Weights of a small mixture-of-experts language model, trained from scratch on English Wikipedia.
Training: a variant of SOAP for the experts, 416M tokens.
Below are experts of layer 6 (counted from 0) of a mixture-of-experts language model. Rows are named router (the router's row for the expert), gate (a neuron's input weights, with its number), up (a neuron's input weights, with its number), down (a neuron's output weights, with its number) and show model dimensions 0-191. Each number is 500 + 40 x the weight over its row's rms, rounded and kept within 0 to 999. Numbers have three digits each.
Before each expert's rows: "raises" lists some tokens whose logits its average output raises strongly, later layers aside. This comes from a sample of Wikipedia text that the model never trained on.

# expert 0
raises: " the", " to", " a"
router:491469535498514484474465532478558518507456408448461512484587470563527475500586478525437488506598444463482573463474434503489461505486467539470513477436496449498559470521477481615430507515410523537567531488456475466503525509488499456432459456492499423533387532528572529496549498516482515532498565519504416472522520568535536564460576445464517485479524526553523494439549453521466557510477476491544556517485485510536516473530542512486464490484538515486462482430483539518456507511478476479477436561515496452485492434422538491404486478508509544556511461520489513509535532552504534525
gate7:491485580517517464482467454483517525557512535502422486487459549468534542458417523568516455479525512551462497527576558514451535540576557485490430506530436530473526530584469460548421455478544518500532537478553424503512418503514535471458518499518426499490528524493512503466478493466433530482509510551469454506502548407481483516444562483504466388437512487463496561517525523465546567563483517517556509515486466504575518473453463572449470491477487509603563492445539569508534519527443489515484483469504492467561470466493523458499551499524443547445536537520528475518511526558491564536
up7:660559489518430532476453439483417509556485502589454473477500536462541490482491465473488559394554541549503433530504548546518470466529480438544466476489405507521524467486556500540519507468494490457490483491527545499564516470475476507535502489491437536479520530493498530425485507542586512572478492449473519566522464456524497511478484545464426339479529506440464526494537493489525524498471514492514444499517504473494489527493508441431511528481491505481466485413443539478545521468502485432437516462532533517484459480511459492542507487516471424488469462535502542517560486477450446525
down7:498520516446538426491531447477534476485523588431487449484521556506461488543447522447496474506457500530420525525517481525501496508517464559488515561519504499539549549410476536486486517477551516437435533436493470538483474481508432482482469489473430527455507506515440476544540438559479538475450566458434466451510515520508430409427479469495511517508469458482537506451561530505488480379447506525507473502398484461570440485498458505414495439533469501528516539514493502469536577478502473554442538542505528438572543536490480484524532468486455521504481533555445458482484558507446568553
gate8:480446493445448440484516510491449541501503493505505499499469547495433540430494526494518504520541407407517443495553555574523471480561446485492513529514516547506487503545439539514525550441475463517479556482517507500514506455461533538511486587526524574459498491517590498560530469471476467537536484520464482501507484513552552470472441493539552395442476503541505492433462505478529508451467425483564520558557512513569498478501448528514503480472521520557493480516535496561460488470530485491468532497526549525432477470604536505508499625426436468495571544567524527421516485500518586465
up8:450485511463545519507501512515453527511485514513556499531483483502453474477466522475494463540506482429449478438469556520498469510505444470506470476495455522521478482547586486524441482440456544535509513501571472511460542467464512546526476539441507531522503476446536541558524519503525545534507511524517414435410474479479447486481549493491447443477471500522458482451492504554455525502446435528620491513504490528492467535543421546555497555514455492472558574588599594530538551524477558541496466577532519539466496437554589431485479489393477502500575494543428488479482494517478488528
down8:545518539498521408501530529499503465555599431507484483512488501494490505509515465501556507519518410435529529484485481535507446468567494526507490516457459523577524457544442508475580487510464516445478477478477493478454577487493535568499482467468556503528469523440541532522511458540543505519517524544515550596484492523501523517495480521583539503640514507556537366487491491545559545527532465520480481523476476488506482586564487528447512492504458456456504415418488446471499584462604474488506436492490489543486495437462496476497511455548451501520586473535488500466533518479480512529
gate9:506543480509471515547421508535531506400471519521469562520494622528552514497491547496528528504568439495539429496505480483444510468514513600526438513503526533508590421590520537453483549499531490547560560520462462413505540464519483504549460522499522429508532430423590475458565480490468535525456475456471453503520475421542463536512550467458533486484454514542503466482501449488485509509445524495509561497529477450528472461490504427410465536554506530505489509422489468514522500458501498483460471492470579519484553471510556471462518493429508553511530498467503473503490506582530571507
up9:505500467519477584534445490459472507453457453504471472466573498541503480478498566481422519466542574461466478541455508471539510516537505490428474536529522514525546484515502591532533581482566471540552451531494494474488492445480505438427504422484586471531579525527472506566455471457495479491476443428507517499455476452482489501500482565524470508490516475482528526469511513483491545454570503595545468489501442612441467508537493590535474504523422455444460528538493469486493533476505482501515523491538480581482540490431468504572496503432574507398557540555538487532481500469479532466
down9:532497424521491552554515467557485421465485421425542463468527498524525527453517507542520474507585461497470504470533481492465498525489553485534501520477487520518469473532525434508519557459498476584536476507442542426444474489451497524469479478503489474477507525533549528575573506508439526453525576500496541492532450506448537485470562520479542485457524487539472479540442456477458554467456530541479563430559492483489496505409549495439533454459517532480581506451542413497434474475548458484452464466446497574517522462554568500471509496555563580478466473493578473552455476551577537481
gate10:477550513592526526540469433534538445479426407507536587531486495551475546489405448547456463538553509478450499424507507562581457475512493486477530468518468376506447470471464585542513534514487454544460525513493479513528545481476481549473520476474480516473495520497492528520459528505484486594449550449575449522453473506481503579542484565434543487522473511438514525517505535524526520459476481442495564481508500541509499464457513509480474435571518558463481552417445534551459589462480540474440476469453490507481507434483539540513528481519460555486468497462498549494518518461451511490
up10:458496494446467487454493497498502464457538520525480476567484545512477502510495529441553524548417431539409471494433431495530509518503477484529442571407526551480524567501520509401504436476510512484407594467511511504558504529538476536517528482500475451510470491453553417492550475483502474455477509576411543467496575471512512456439519474576477482506484457500525476434557520414560496508464502540500521513532521457459474491495515448454438521551512475556505517559530467524452513549594501524543594539489485499486451442510547543516481473475526454522539458514472445459525500542515490560
down10:541521457447496481524422488503477454440350468480535531523508430475554495525509461515502445537533510477526536495560500532484475528537477524461557441565463471539466464509513502505492593518470427435568440507525519474569522557459536551485479548537550535470417497499521573438492547455497475564481516515570465539494511425494577499525502469475515508506570500545428499522499456534498569511585486423459536540498450494491554532523526537501547500490532490480441556461482500436501542455473471454478445498510534518419539494538452493537550434480520558546506513462535525472493507445529522464
gate11:488462498494419469461467506548535511463494494444500541514520505499527513543442584543542559528497483487538484444520509486477464470519530572435413459527516490412473415543493459502475512462526526482493513444446517539541612515516487496427527554494476516430490511507510489507494527478582524531525517523483474461530459516564553552415506496541546431492477481500474516487489477571622511541535456484519464499456447529464482525520456530437487515502536540462551542497526495506522471535495483426478511513506510467567427452470570435489454508514440464482606497536607521507456545451539479438
up11:580521439434508480418498524541570500495502478535489524581472520436516432512512531525613507482509502531458411474537595444432489469546509428453443452524514502482518496465476474523478550544561511487516517470461512598538480500519554459493533471502526482515519511457418494526473550525510481492478505492534538549468460465492454521467507548555523488494508465523577446471527495524496523546530445543552428522500517506496427519482513493479501534539517456446511556590508466502500439464431515429376523454478503436526458500496471455471442486495511470415519478553485483430466574494480493486
down11:442489454488478494437459548507524492519494480501506504520518507528492511515536535468513564518478442464476514495452500517499523523449359517439473504500528424555538537581560456525389546427550470446523492461492469484486527504559464450568523522499512443472531502524542538525478525484486572500493507452439557495493501549500538459432551484484499570602439510557431425469561489510466475493416494596491497557501528535447484472504527490427520517472485525520553566527479515465509493526512526540542574509451490455428519490467484503484479511529489506538515511466493408536579478564441489554
gate12:548500509484494482454423510516585551550447433548471535434524517522496520470542497465529510502497425473513392488510538515449461500605533542481484408501494481476517461554501514498485534447463437527477501475510542519514516438482469446535498514545352475535458502493524512566513530539471524495482498498523485491545543443555513537507490484529568455500473496470514501499484552497518543537497452469495595517518615470536509521463476516494389503585512511485492524542556570484482547475456530509462507487411487521568523569568555465544457461531487506463516493563502513574479491503512512553
up12:539504503486454496429486508551565610550605437447489527517525425523539488478500528467383530534544494408553502521489469515411519525552449538505566533579492579491451528533552459477506539433517490532486506530516520484523436492607569499536476466490463497483501492553531507517480534531398519535528487445575444472473485508470486514513473512509511529478426505482474471523449546470507531465469456426499564552539487510472418482472436540526453491554529500504504508535497516439472468491529556500495487571477486439449504456484527461455519523493507530530451427478511469482496506535528550491
down12:547604515554525559516457455472459519535521402508533512549511436492543536560547475543442569524519504447536513529462569495500536471536488542484554518512561511557448514517400471487503416536509527466481550509556502516576518468530479458505509470488472487508495473564528436506412465507477523467410458463528477471522529501516472515482475534539476520533490548490502528513467494526527503457437503504458498414426496480520484546581514412605480474460514502464535532521481581521481443479502417463579516440501478516489489550492460455518506534529457512466545410439528478525573492500480522486
gate13:518466535488515514466484480548449551526425475520478510445481555567482548510537528500439496552519508529513508512452515459519444492521463499549436509482531447513453468626437469532461497536607490510495521533435362409531524499511529493509502472532461479455486501518509566526513552528505532513491500494418596507537496444562573533476459468534491469507499490423511501491511482545479430506383505539461489500479532534553444367522501496554539502498480539544538536488461493574471492514491514493494489525484505476450487433505457504494476471476518432487595492489516526512466584516526508485
up13:482569489463497451518515538517492410509433504511579476498490484575484411538516468516530472523380462484514485492515512433528483488544508534499531505530481491436538493481541511555516481514429540492489557534525575520550512453458496467521460553490523547544561478475485482555429472499553455549481446512533469503566519564429545414442509517502467505509496425546449455487508468478493534502545521463585503504531497408494552500515500470385520540462465529481572472598505564520462463445517508515473537463518493489438442455513535449508458515584489533536440538470541480460508488488498549494
down13:437511513421481528501502414499461471533514530518472540536465458455478436549505459475529538428473522441559481493536532554507458476576541532486517507477561471513458500537424489461505449445508505500498448523553498556525460447547511545522472560461542454534495466479402483477475422512540488494459562457484555478527520590463482521476462505490487465421531500506531544500492421414503573482463514481459495482494520507532504555522494524455471473546469470500526456488523450448479551477518484542512495531526452489457592371563457529584519456509494551451546444460474518488533538449501587525
gate14:551506505525468396530499526457554494507473453459522615473561523487471468455533468578510499468412525522522525520531516448486483522519508520502544490512502474485486435562481478533446518585504546569503424515528459408476536474546514492497514451522489549468535443542550480472498504436490510483527507546496505379499460536494534473472500550440517495480480469483533525480516392508531553495489516488528514468527512472521478515563501464436499514415456508545473522463553524478465517514468578482441450457515547521537505516480538419473518540537445502567423496462536516438424440573559548451
up14:496447546439503461501448544519471526471475466461556467495485454537519461570497525511462517512532527549527515523478466425504516489544545488511598460524515564464457514489481451477566485455478466511559604552498576583525469485470468479488538497459428509514539520498431545581459502491582567563554516436474490557511491462495404489502465448475521472519549496546489487530448504479481440482454583460479405518490520477461489517501451503485496539533461438503454488469502518485523519510471479526568529499554477511524485476559441430564516489551489491512506513524474541487456605609434515527
down14:554424555546538489449461556512423549447447518506574513518484474495428511522509474507494558558501446467461541542450504510512463524546523462548527524528395532531515461560479450491485456462468457522462504493523517433517537512510567515520521456560476474494496434522521528492438478403502475551427453472525500459488469443506519483524462540502552463447517499521519558454558512437491425513518526543544451577495474447436486469541508492532522525439452529485397540492567423460476481546467477505555541519546538523502461550426475528412518518478500560508496584461521478504492518456465527486
gate15:464459502522381471447424489450492581522412485570479551478516490533495506552507472488497508513591519516466524546552560536542408517522420453555558477523525482461554488494546466457508576491451478508454506543513545508542541486468436466508482489506529423485488492401586524518533470507523555539526540467500474505512556478540557527465503482519424453435552479506485524466456500376481486459435527427575523485521492475460532482505511551443518543521527466514509476479473531431469531471530542460534501501476533435519507429465527438525515492514537563496528451522471512515521483518514534548
up15:467587586529486507498442500543537573509503470490452470503553568570475469520539485532458532435474533467451502440578458493468499559567495510470470482502437520464504524480528421581535504577487521516459481530470529508501525510463460513535450532501446490500489524497542475529494533563497542547508537526456443495417599485449504437542521463487471411443507526527474487481538522500467507505444536482585560543485445514442448430460527561482456551469476488532500497457446542505457496539437444558513477481472490508521472436478550470464471548516504506469416511576522517509484464608534493518
down15:542531539446585533487514551524562462485486477422508481501520469422487507453589478459454518500474441506451531449503441491497564397470458495570483502506451498471501486422474518471573509537481482445520534481495523427579569578449515539466486534507479581482514471531467537540480506492471441536481485529510515535517500527454484430544449498416542588520514433457517524500562476559530475491592473566507472442443590495445536527496521481524457428522509550469468512536492474555529499485528451459520413498518488528482559552506477497507482543499491462512584513448492514536502492493533484456
gate16:496494487430478452484483472578566486464499461453444496556529601465508521494596448541427499524489435510577533439467510489523456491486485512497519553502498417561446580506513521512501488485545464475520549489410498509503452514549483490432541490488414463551427506448497475458578489478568532453534558548487530500507546502536510568479481479441508530483449516508503467479476511485527519506506527469540501491536473513495577521498523503500587551562556513503391511465449479458493561495504473437493510582446510497409558496520540465517516452502503528512507554521559427437540491471550523467
up16:439464531487490505485441479487528530485436532459490499490529427473474473463602442519450534486535452534532531500474529538498467479479462497524420576515497508545469450467495481467447540499519487541458522480504522544507523539508494488494537465565466566546513542534500552522583516463438535505444561519534459488471481522516504476489395417490455467517454457562473562509536514410486545405457460478504485552525538544489457549447557444468497489580554513488438413501495512490430474539486571551407469541581550517480492506553412503506490529484458492477491493539493525543551524478448473462
down16:460510449549492445517427571465484463532518462482502472514514538586520538471530541483476609472469453485487468461492510466459493550502461545522535502509561552436480476453454470538476507513457530479536519510461512492497541538449554445512499537432561505543484513480490455502463509551494537570394560497500492499434487454584460504449505521505570483508508441539542532513519456511500458486556517500477449532508439482559533444537493493467489437505495458488524492548583510522491462472474422491521469486487558419452447489481534473487460414548542607569498457585434545542423486473518504534
gate17:471521567511423508465486406500524440513438478488421514513498536489495473475481512520509445637517524456453526557488542531629492500511495536426511494433525476455430503599502459492515511542496511507521466545460485524515540505479447467469498483550551515531550501500481488514552544497507455450441500492495386522518541476511454527501492470553511460467427460510512478462434507464580537471443469500569483517455516453493559472507526539520495499559448553446506412469470509492497517508507511574454575503493428435508454489423511517536473503450535470465454562446553496477483477491508474469
up17:510495440497564493559476548457528474463553503478524526445507541501481510520505473473486505446491529579498451513488490556398491517478493457502476445520484501469507529391520465498465471489400476482457443482460550507508525473507507539474582542469473532504530535537473433530475494524472495513493560521497531486423494498529461463446492522506490466501573604466497555549518513515513500496594476486509474399577522471526478510495473491530563501427488492563498565426489435534557523464478406488570404502430547457546567429514442433457515526530500529504530473532468550479478504536447463530
down17:540517453488555546477521573511512491489501499453509443540482487541479485501495494493449518463469465490517557478494452429501613503543574495436518454500537545516535508506453474531550443476503577428514510504470457534459537474464485434576572524519487516524509571549525484518522540474478532481503442550470498572485448583526490531498429536460521516504484459445430494477547477491541439481509528532503466543503499546476385555397467471513586457516455570504454535488498474521546500451476497429520598512443505499432590478494474494534482456409520485459503530541467473532466527504463491485
gate18:428541497467575535467502503477538484496507464547497581589501565486524568474529500437540542495436467519437496562480499548432480504546497529511448448481423430492501538481501539500510494515448487495519496456468458516542500485533514515507523493434433477509452472485543509439529492443473475465512570505498519503529510468618494552495444469497491542424397541538513573521508489555473511510473423486562542552532499516498457440495457487536556514518546514482470558407566524525455461514482496529492502605505494454527504485469532487514450496481453427514539501474507500413506461599583503531
up18:522464424434505487500519512468511520539536476505544513528455513479525506493540524472480541489435477493526525523519594566486499532507529424516517532504526541491532542497520448561470531402533543499540438471428540484493491497525514529498415490568412451528554556546523513521480562501474542492547587473443523572504531517539465469485502526498483490498567588484444459445575490384487495447524469542571585477505523578477512498458495542461484450528513496495504574512540510461483475491440497457479517552484429466536502437433498586520542496500545575491476528503495469456463512525488411519
down18:618517494477505514520478473558509420445500503442515506485426468504449491578574533445549502465415479494501585492485568508467553478498432512486547499533461408533564453479422508423505565459474509473453520532488473501463458448437492480492467526516517486473513523588499499548472481500513499479543503463491594522477458562566487466514437451486503519533519501466526488504532588470434488488505463533480476544509487509493491516441453512445510456459519544562528545454427542536584465472496500465524552541457517470422484476508482509603539454485496511466530480471500427467452513502525564488
gate19:527540545545479495493494442507488468525438468497464516556570516471483548529525483545505516467561505442521473520495491552439513474506484545491486498519520434489585493495411408491508472507484544519615538514465499529556493421505490462517520583448489494574443491519475554517489503510473476499495508454470421447510556512527470481475428487503483589472467504464536408423453482490461468466448539534551580477498501529470540472518513607517471511500502427453510542500503473484514541511464482450429513585502481430466460508571505512580553494444476496548492468555520528423526500524481592484
up19:491467522454487374519545513448531492475478549497508515445530512490469465500532563502510521518442476537525487546469483507570457485566452460533554563520531538497579552433512542506449515537484485493464488523591470450431586474522510495505478414538492517466490533414576393501509560532474484514557485508453571485531425506530552579512550568486507441473461540516470471587509519531531523470555475446481424433503463449485439477513491511557557507463551525499465511484521597503483476513551477465517506461483485499542556522455533529467429504546539514495523513497484475505454457531520479532
down19:505508485558517530519491541498481540470499571509448517466567539532498489518540422525517515521492503502437486586541543517483562464471488541600464533504463534462445552508466518527536524481492506475489499586514507543467519564427428488483480503511493506545518459460544490460522556435527433513571511557566554598448515414490485519516531490465483471442506549519417532573544494553563486498455481502483428465515460525430483445508505393542486488471493536557472501501478492435499455455554472528544523501507577463482497519422485528505523517533462426508518551447539461476582507497473424463
gate20:551513470473592436536448456559545444531463568436511527555516554549453470485547493520535504496435488498498561575486500425535467456488509532568417488478554507507562578508511403485478457547518474507420512514467493518492534426481547520514467452471445492526525545483539477509461517443532463511531494470482486476529524588519489501451471498475570515560507553534547429492462508556467514542484502554526506478536544493499506424414541472513498507517531452506493566490511450472415505500537508463521520482542446442523528496440464467507470485553447427435553548527496528472520494455592549469
up20:450489490543467545466513455405467583502455458514478513495519462455449489599460441492458524562581562582475449414498494546472494557592487530489492519553538532470467451485523534505543518492449495436548546544510512458517476574411507484494585514488550504541468495525478484553521514505459532562455553487472497515417465481524493454478528446508508491512442457498483525450482517476475492502500540413473466534486490480463536589537463481428529435514543546539481479467539503466525499511413506543445505479465526499463497497520497466444510564470550552553515500464444486519483510552447444419
down20:377472545504515509526453506419528498478538470459551497532459496521545443542543487479610462510544488480464372449504510526461532505530524498574509469527509556516480478530479576485496528425490505494501539486467466473481463488439547555484458550494504559510494490497465538494495587490469459494557498490458493496438499520504478544393512433552444466482488537597493493484536499458528541467524520543449490488456524545540518482434455494482421488551560548566577520486540471564491478504506494553527554553487459572469509469523450549501476522433479478472527421521479551437513489549527497467
gate21:455512533472500460502514472513530525468464512502561525460538554533525525491565486520511508522507457532496454491490606474512517485545580571465447479493490580482514516629517525539495501517459522461487532525433544493533455454509470504473522533542487419486481493503508532534463536496524522541459528492578429507463501544518602562504459512453490532450476427516500391475518504495502538513452545442513548478482522523502534462516487547439429443475518521572598555511504523490445519570454470435543424441471527486498494429551535515464479457485493477478506499467555483582580471444568491486
up21:554455534539531495498483502503472488539480501504543528426512435528494484587545453562482459565510446482451478577506493600446493499543549521502475441489491515559527547503508518589483550433529553479395558453545499392457516552497573504482495480532534496530536512503421478560437525508465494507520517526512522552538463508485538532479518509474544535467506500444496493535530508466561441548474465438551510515520524430469439524536456404470436434489461540567496482458508500521458460524468555468458468519512491508570397484494543533485452498483509462463478545567534510507551446504493498455
down21:448435516515538488472511430492532543476510406522435447454470515483549536472490525380448520496504570459493549458530439507566442547551476515429534491497552534520552573511535450484467537530533521557568503481435550514470465586556444502512457513470478439414479550482486500493454454495453448484439519532544556508503461508530455584580538477481506458505537532517540495465480476477483469545499498527463581500456493430545518517487551537459523556478521486556496517512526497496471472607447441474492526469486483499465462511484499514561530503509440503492582463529487480473463465468585514480
gate22:497450500510460420550514434524456525482533451463476487535493509593475534471508495485479535510477523503568516461455499568408468518599503557496406588449495456487525445574547508495442479558503492471565534525511435444502465459529482495532505435468457510446476493505497471529513510467480527515454537501511473479495468445531467540569465482535544494469457493411601466612533455536461506536453495544513574494453547521509448493472470499478468461451549537526456576553490471514488502558446532470500512510506516436510487437454541490461454546430562501448533466556518470533501510486469548484
up22:523446455427520580471524452500459460454507475504443418417505543548522518570562520457428538493541440569476476581485517460475461566472530452465509506458550444442442503538587552444542471473511489478472447551457506438511498482506488492513491482569532472536477493530518516582559483442478479439480532509511474553523451518610454493543467480506495526481531509530492499471498507475518498470526608509493520547542551539508531501454497443440437509518484520421457533502537473546464479503574472520428520492484514518494564512497454507562482517480524503428578492434459469462465470519515531548
down22:526481486530511541474507543555458529513488476506515394445479507550556460516470546487526591489463473454464601559500495518505547495597538582499485462501509527523581454439505491513499480461545542533544484420476490440520529525469518459431545472522452538437494586466577516485471528500505519505500459492516464539538526500571516547496507575493556454580486494512516523492534485552565510528452538472490522484480534463505492502530493471585517436424509522539479492532515474483476597463517491473551456556519508462458487523502499422471487558472451460508550526562488523637489440493512521539
gate23:482586543451427480535583491501540465523393519501515551548525538567504477501517510518525532466525487433467570506507509562533430560476444494534487413515488428470570419546549513509490535428453462548523495515431453465459479484504527536451466500515503520501476496531526501510465484491396514465447586560532484472479508519506438486484495504512534464499473504497472490467508507463504507463489546475553504490525579560427520487451477410454457512505540537518548541535490470463474552517521478500480458499557512488470426508390502475472508496603464452524518470518528554463505525524557597466
up23:514452415517458556491478458595408467472463451500492454483465445534527474507482549531455526529456609560532498541471489459492470438483553487485451453447503572548558551546507543597491516485503535515445532454487503596520486552542460535528493521476478481533464455463485471437539523552504471504427512463567485485472549541452518531466489491473461577489468521495442499448547485592533560565515525521463440500444468430470510438494510518515493513542459451489529612504538482421484524468516482510514476476456526510530470500569520470516426472493552482484469488554520452540508476486492499479
down23:516417533463480535540518555474501537408567506537470511546482518582537494488513543475480549541561477425490496497513475518528503462503521524533499553441540462494545508523487455484454522465476525496545542564522482521503433489426512485461592610470422510479544448472508554539444541482509507535477512473554458431422452512501487495459455530475512534547538552508470508494494490509465420458581555473544499550500436538456520492571476501481466495524506540565492596497492527571514528527456511590585576557496491500466458480545471517538450519465486512434441432499512533568483511508521517484
gate24:468515510447540483512480482486491524477452493534449515515502477506563503445522435581469478524487497495468452523514510480477520534514496538467420524485455450603522470504480550496520544510547535471589437523495487484533507490502563454476487483547521503554527506495510527507396478472487489516475549496481517504491557462490485576510432513387515526440523471521513519492565482491446571548466570489582580480491437559493566433496546524478460541529566517538541583412501494476463457484518436422467503527502478444534496492459592461542477446470535485551489551452571506543567506580503510535
up24:499494481556494470509514517465518504460503527483481489501424539494503447482452530517493543489474535576523429423428512537523456485553530461471593444482500518492492467489506583499550500483517526502469463485522425592497550501534563434542419503511520543512501482459565606533505501556518493525519491442419538493555443495501422459411547515497458521453543497478519481416487485535487527469478495511460488465554533480456466434481496477499526466508510449366387541532459525492499494555523540571477432531435539515491502462466501459503471541570482523463486490517455490469481542445452527524
down24:476346509562514470529517481549513536538483499475508459533515476501509477513535536447521516497462543472460444519544472527519458531525483520497515527511507519499521492549410505563499505464464507603450546499488518493465553558462414502555484483463430509519478515554554461469584487483546450520535544498523604534564530504455511504477517475503563475470520448466445562502423487420560418555469436473543555531440484489545557552498453473487433445471465494498507515486504521525532526461487550525576472511422448569490490525463563432455495490453454487481467454522490528468475528530536539496
gate25:422497499480532516463519461524497528505496495553489567514519491485446527544527409514445504489554470478470502470477514518484510469502473525438527551439499474552506481567523540518522535506436419505467495433538576523505550390503491526493455496506467442438510489612484471505579531457465545581512570478457474524570491482488530488487481511478547483473467532499490512541456469484490576507392468439506516453527547564474520489490579454530518495480498508565400528462542428456470531524528517497475444526417531452546463453522452536495534490578487484501497487558565604483515492520482546491
up25:433483512511516430557591544455582487473503479484516513443423537537528515459554492526495429456490455469466527467475463506480476567562475461492492487492528547522513524579515524460503445453497555503517497494517415439475485460469566463462473512534508490548521512502547495527503419503376485436470480465502492504478461499470481502477463524489543490412493566495482517539555471474456514535443531550516448561456427487467490540523447544508488502531445507509575502479488450590488446542418502530451493473559509561444560479487547542566483526459506488503461427437460456509431512542507527437
down25:490504472465535495536507425512560480510475557556522534492493538531512442546547469398534438463490560512517549465489474533474487475541481494502477580500476484570506541515506468412558472553493437523419463508548554456563420497498475541571472512426489529546455485469462543563479575424537551571531526536528414467491481526461499470511483496452520550431504518455508540539508511585510443510494526514469483393497491482536460583478527517415549521546451515516470525511482438508481549469515508437482474526551529582491463538492472522535536484469497492507493469512545549471473532430512446524
gate26:482526440492477416450477507491501481475489415490473505528524484531497566505467527499480473525511466476512477506526543424521430532496456488450559490459455402555533473501525477586453471547515485540543514550538492464499499547458429454451535456501498502575489517475606608482513506488504478563551535509511471548515539512525532523403465474524481505518429496452536545513526486495543590481482490462503538443477525498578503526505479520461533467511494548434507542464459583419444535488481487550453489579557493390475544478516516545448420543499520492515592557488537482526506510511516523506
up26:504492569536468559479489507513485441468543485517453561453497433522494454479566488534499555484480449503509435502471439541477509478520531495436480461590435537434570477453469517423485461457518486503533519519465513545492501536567479487559480563533445491492478490435540533490520448477526568470496498524510509513386455512526517496522500512491576561491518457426456580501440448525483466537469456496559436469460484465521504527514493512534508481491569460497469495506506487520491563537511454592575434504470516639501494482494518468441580489517538516488468464549442501482396568488528499519
down26:474575435508551484441455535513546479608407491511532478461579587517496512492451506498500481526534540497511516546493544436542451501463533495451512530476501425458424504571455478521525513499530527483475538537552461465482498496482434390518516485516522501484491483562493432516477564499508503501488523511501559503462553503461559515422545485507476446515460542512493527503529501467448524509412470530458505440549552553542540487448498487507540483495461542445546554478525566501485458509483496466465526513455474504442498469639473527504558538462573590474576501500581509523487465520448526499
gate27:469529486405501442527500500481484591551476463515465513537497564482506531522464541477504459442482498393531512469518538484451435499532495516502459475462501510490452452524524484578482559548503490533500513491496439546470523503480466506482501447513471433377500542502499486431537537509458473524496505522436496479426570500527450571491469485535485433450429439522556475534476472500457537524468508474555508548463486510541489505472548543521469574464549505567523478582460509501513511613445585474542493572506476457487437468555503451426540495559522439501484551521533497532460485498574527442
up27:498503507568491563508443460525474443487471520549467434421557467522440464536528522519555463440491457503481477502458498512521526505495526428504502506533433490481528503512402526452495474428484493475590511477518547462545491488545562499483495513469452571535506433490486513598505420473463506451463515480548472539543493503531498460487522510500506555543528496514460487527555544553545468440473490447540434420593533469475480535511474472572547510515436473485507510535562448512531543467555451478453457455484553505445584529456532547552440540503463497521564478525446486492433519465401518552
down27:564515435536545477411531465419477496443523539526415589517513527544526528455526444524527424456447539486500509465558503503480535466490493572515454482486503517530466453512465537523522460470526506484467542442460498505474504506485431456497490448496530562443497449551475459437526453487599489420470504542572467503512459506491436594467509483480463536481472486477499530438560548512439490461514554504526487415509433572522487555484551441488548461513468463500504403478438470498490445559546525518571526483497518516475576450501481536490502486526495440482532563452441497446458477522504509477
gate28:512519495489473439479581463557525515453507525480528523500487529572468485514482462563460541551500484453527458463564557483552443484509520512529530560472426463500543471514432460548506489535435528529434531535463479478585471513475487497539540532469482470542521541418470527541496470475412506618525440491464530518440516498499557545556484463511553492496429412529498502552469537473467568582452484495490482509496489500544461477460504453490476458440405551500552544486470495537494552533453424483462548557485479427559496510517563445542512548465467533468534524519504546507547427513479510443
up28:555521558486452516501537488620507525527547464496501481488463497461566510465555485587528504533523518517537518463539506481493512434481490507452534491491480483521507465512511446581480455541512424505436585478507531500554423411559523568523496447539471411514509548460466500489483504562408493548543483513490420464469552474546523482506525467461534556531447520525497476500478534549438562505480489449495482504507489577468501525452468422493496525405415531524527503549474531507554540541450523493472511531548555480478486454493521476504520433482415515499451551464495509505367490492506492541
down28:499467413574443480498477520482496475483511513491531523449473511454494459474471443508501568544490522517443538516540561488484423417514535487556535498554472478502507494484531413570513520521461505521462561576448501496555496489505512554567454554451466490534487545379467563545525410537484520488497465525509587455507559538507475473477487500430556556519540519498476501469477484475442493525450466536542514522504506500483446482562498496490484468438447470570341499510479459519490496480539554535469517436492482575512448497585517498534490495555442522527481561517451518517433469487518513521
gate29:590486455505455441507493518495565466513481519508456532488543492498496503419554524533478491557434437475495447496571510496427465492544529521519453482530482452419491528517524453519524564472540467562509541504500499574517489448473493435529451522484431523435488467562534493508475513453514449521505499547480520559467389474517541535506492470417510425436507553486481491525475506444440593496436475490512471535480460525488489473415557527454463533545530530521472555514551566492506541483451518432480485540535455474476428469471555522473408475464406468504488532519494513475444443553535532547
up29:511475540529522548540502494489422577454509493514505543507430498536460537547474489468490468441525563466542546466451492490472473449468485437522457516492524500517505472480532550533466444481484530540551461515511526463572532599505531503481457505499500536507533521466457543541423505530503509451485555474543472459567526564492493417517537488628479623540556420513511516502432564488496443527488421516501499461545559494479487617572552427527523430515518447496523456518483504499479471409499472477504457489443537474506513490526476461485522502506548485478503470495536605522549474505525493454
down29:451475522469477476486549498513580491479508505494542483485506482561494420468504516467516513495512497527513547503467520497492517461531597502502427493542539495448470458397522440488538437557562455523511498506434457548555483478503574511486407470542486533480469531460550495478533570464462549500545495456541473480516460569512469502446460573547525487519530503471419485500448544473517474533469530412581422455494537467492464605521476475477484545527505566454478548516474556508503491488585516467548464502490571469503480560422490511572440540466417520550498480552486513426509555492549507501
gate30:493483547492370551479538472547479514493476453509498489474478582537510541507460518487506476392550451504514485471573482534477436495494490553470574469482554441520459547575508528561510455541507426533453451430521474479513436488433531465464511527478494542506474444480549498496484528470440468467494536486495506514430430496445570499538516492495473501424503449458566525494417514479524566512526508517521480521462589499499499434518504510547485487488504497585545522476566495538516512479565519508466554527461567422482489588479527517447427443444492473515505414528510508469562503488513552455
up30:461520524485479475553509581502409453502506530525524500431454563579518476481538489484495521532493448450522508499515497555457469552511517499535471476526539474489419530493484442564510454547493471543520514527466547477577444414529525498488511526534532529574514435477476504516587453503489511555495479480482451545468472511502453518521446377474453477479487446487457554501519473523558511475445516459508453497504471462496503448533537465499507510433529456550496563478556560485513465511541404508488538561503462560573401572436503530537487503547442481533518455505551463475423457471542564563
down30:449570507536579500513578567475508495459480530456450496499519512456473472468535470503573467455502548519492404579522520526471516431484484464535457474518536546526530497529509544516504498449442549563516534549483479466498574544521474545530495528489464452501605544542492532515489489523522510431561561655461530521546513491566542499487498525493471497460514513517479464488514481521505512483447541510479498492487500506456486520484549546542521481464477506433340509413466539544486495467491528530549496482518535552430474433513471512498463533516418546448503519453472457528577460525488491453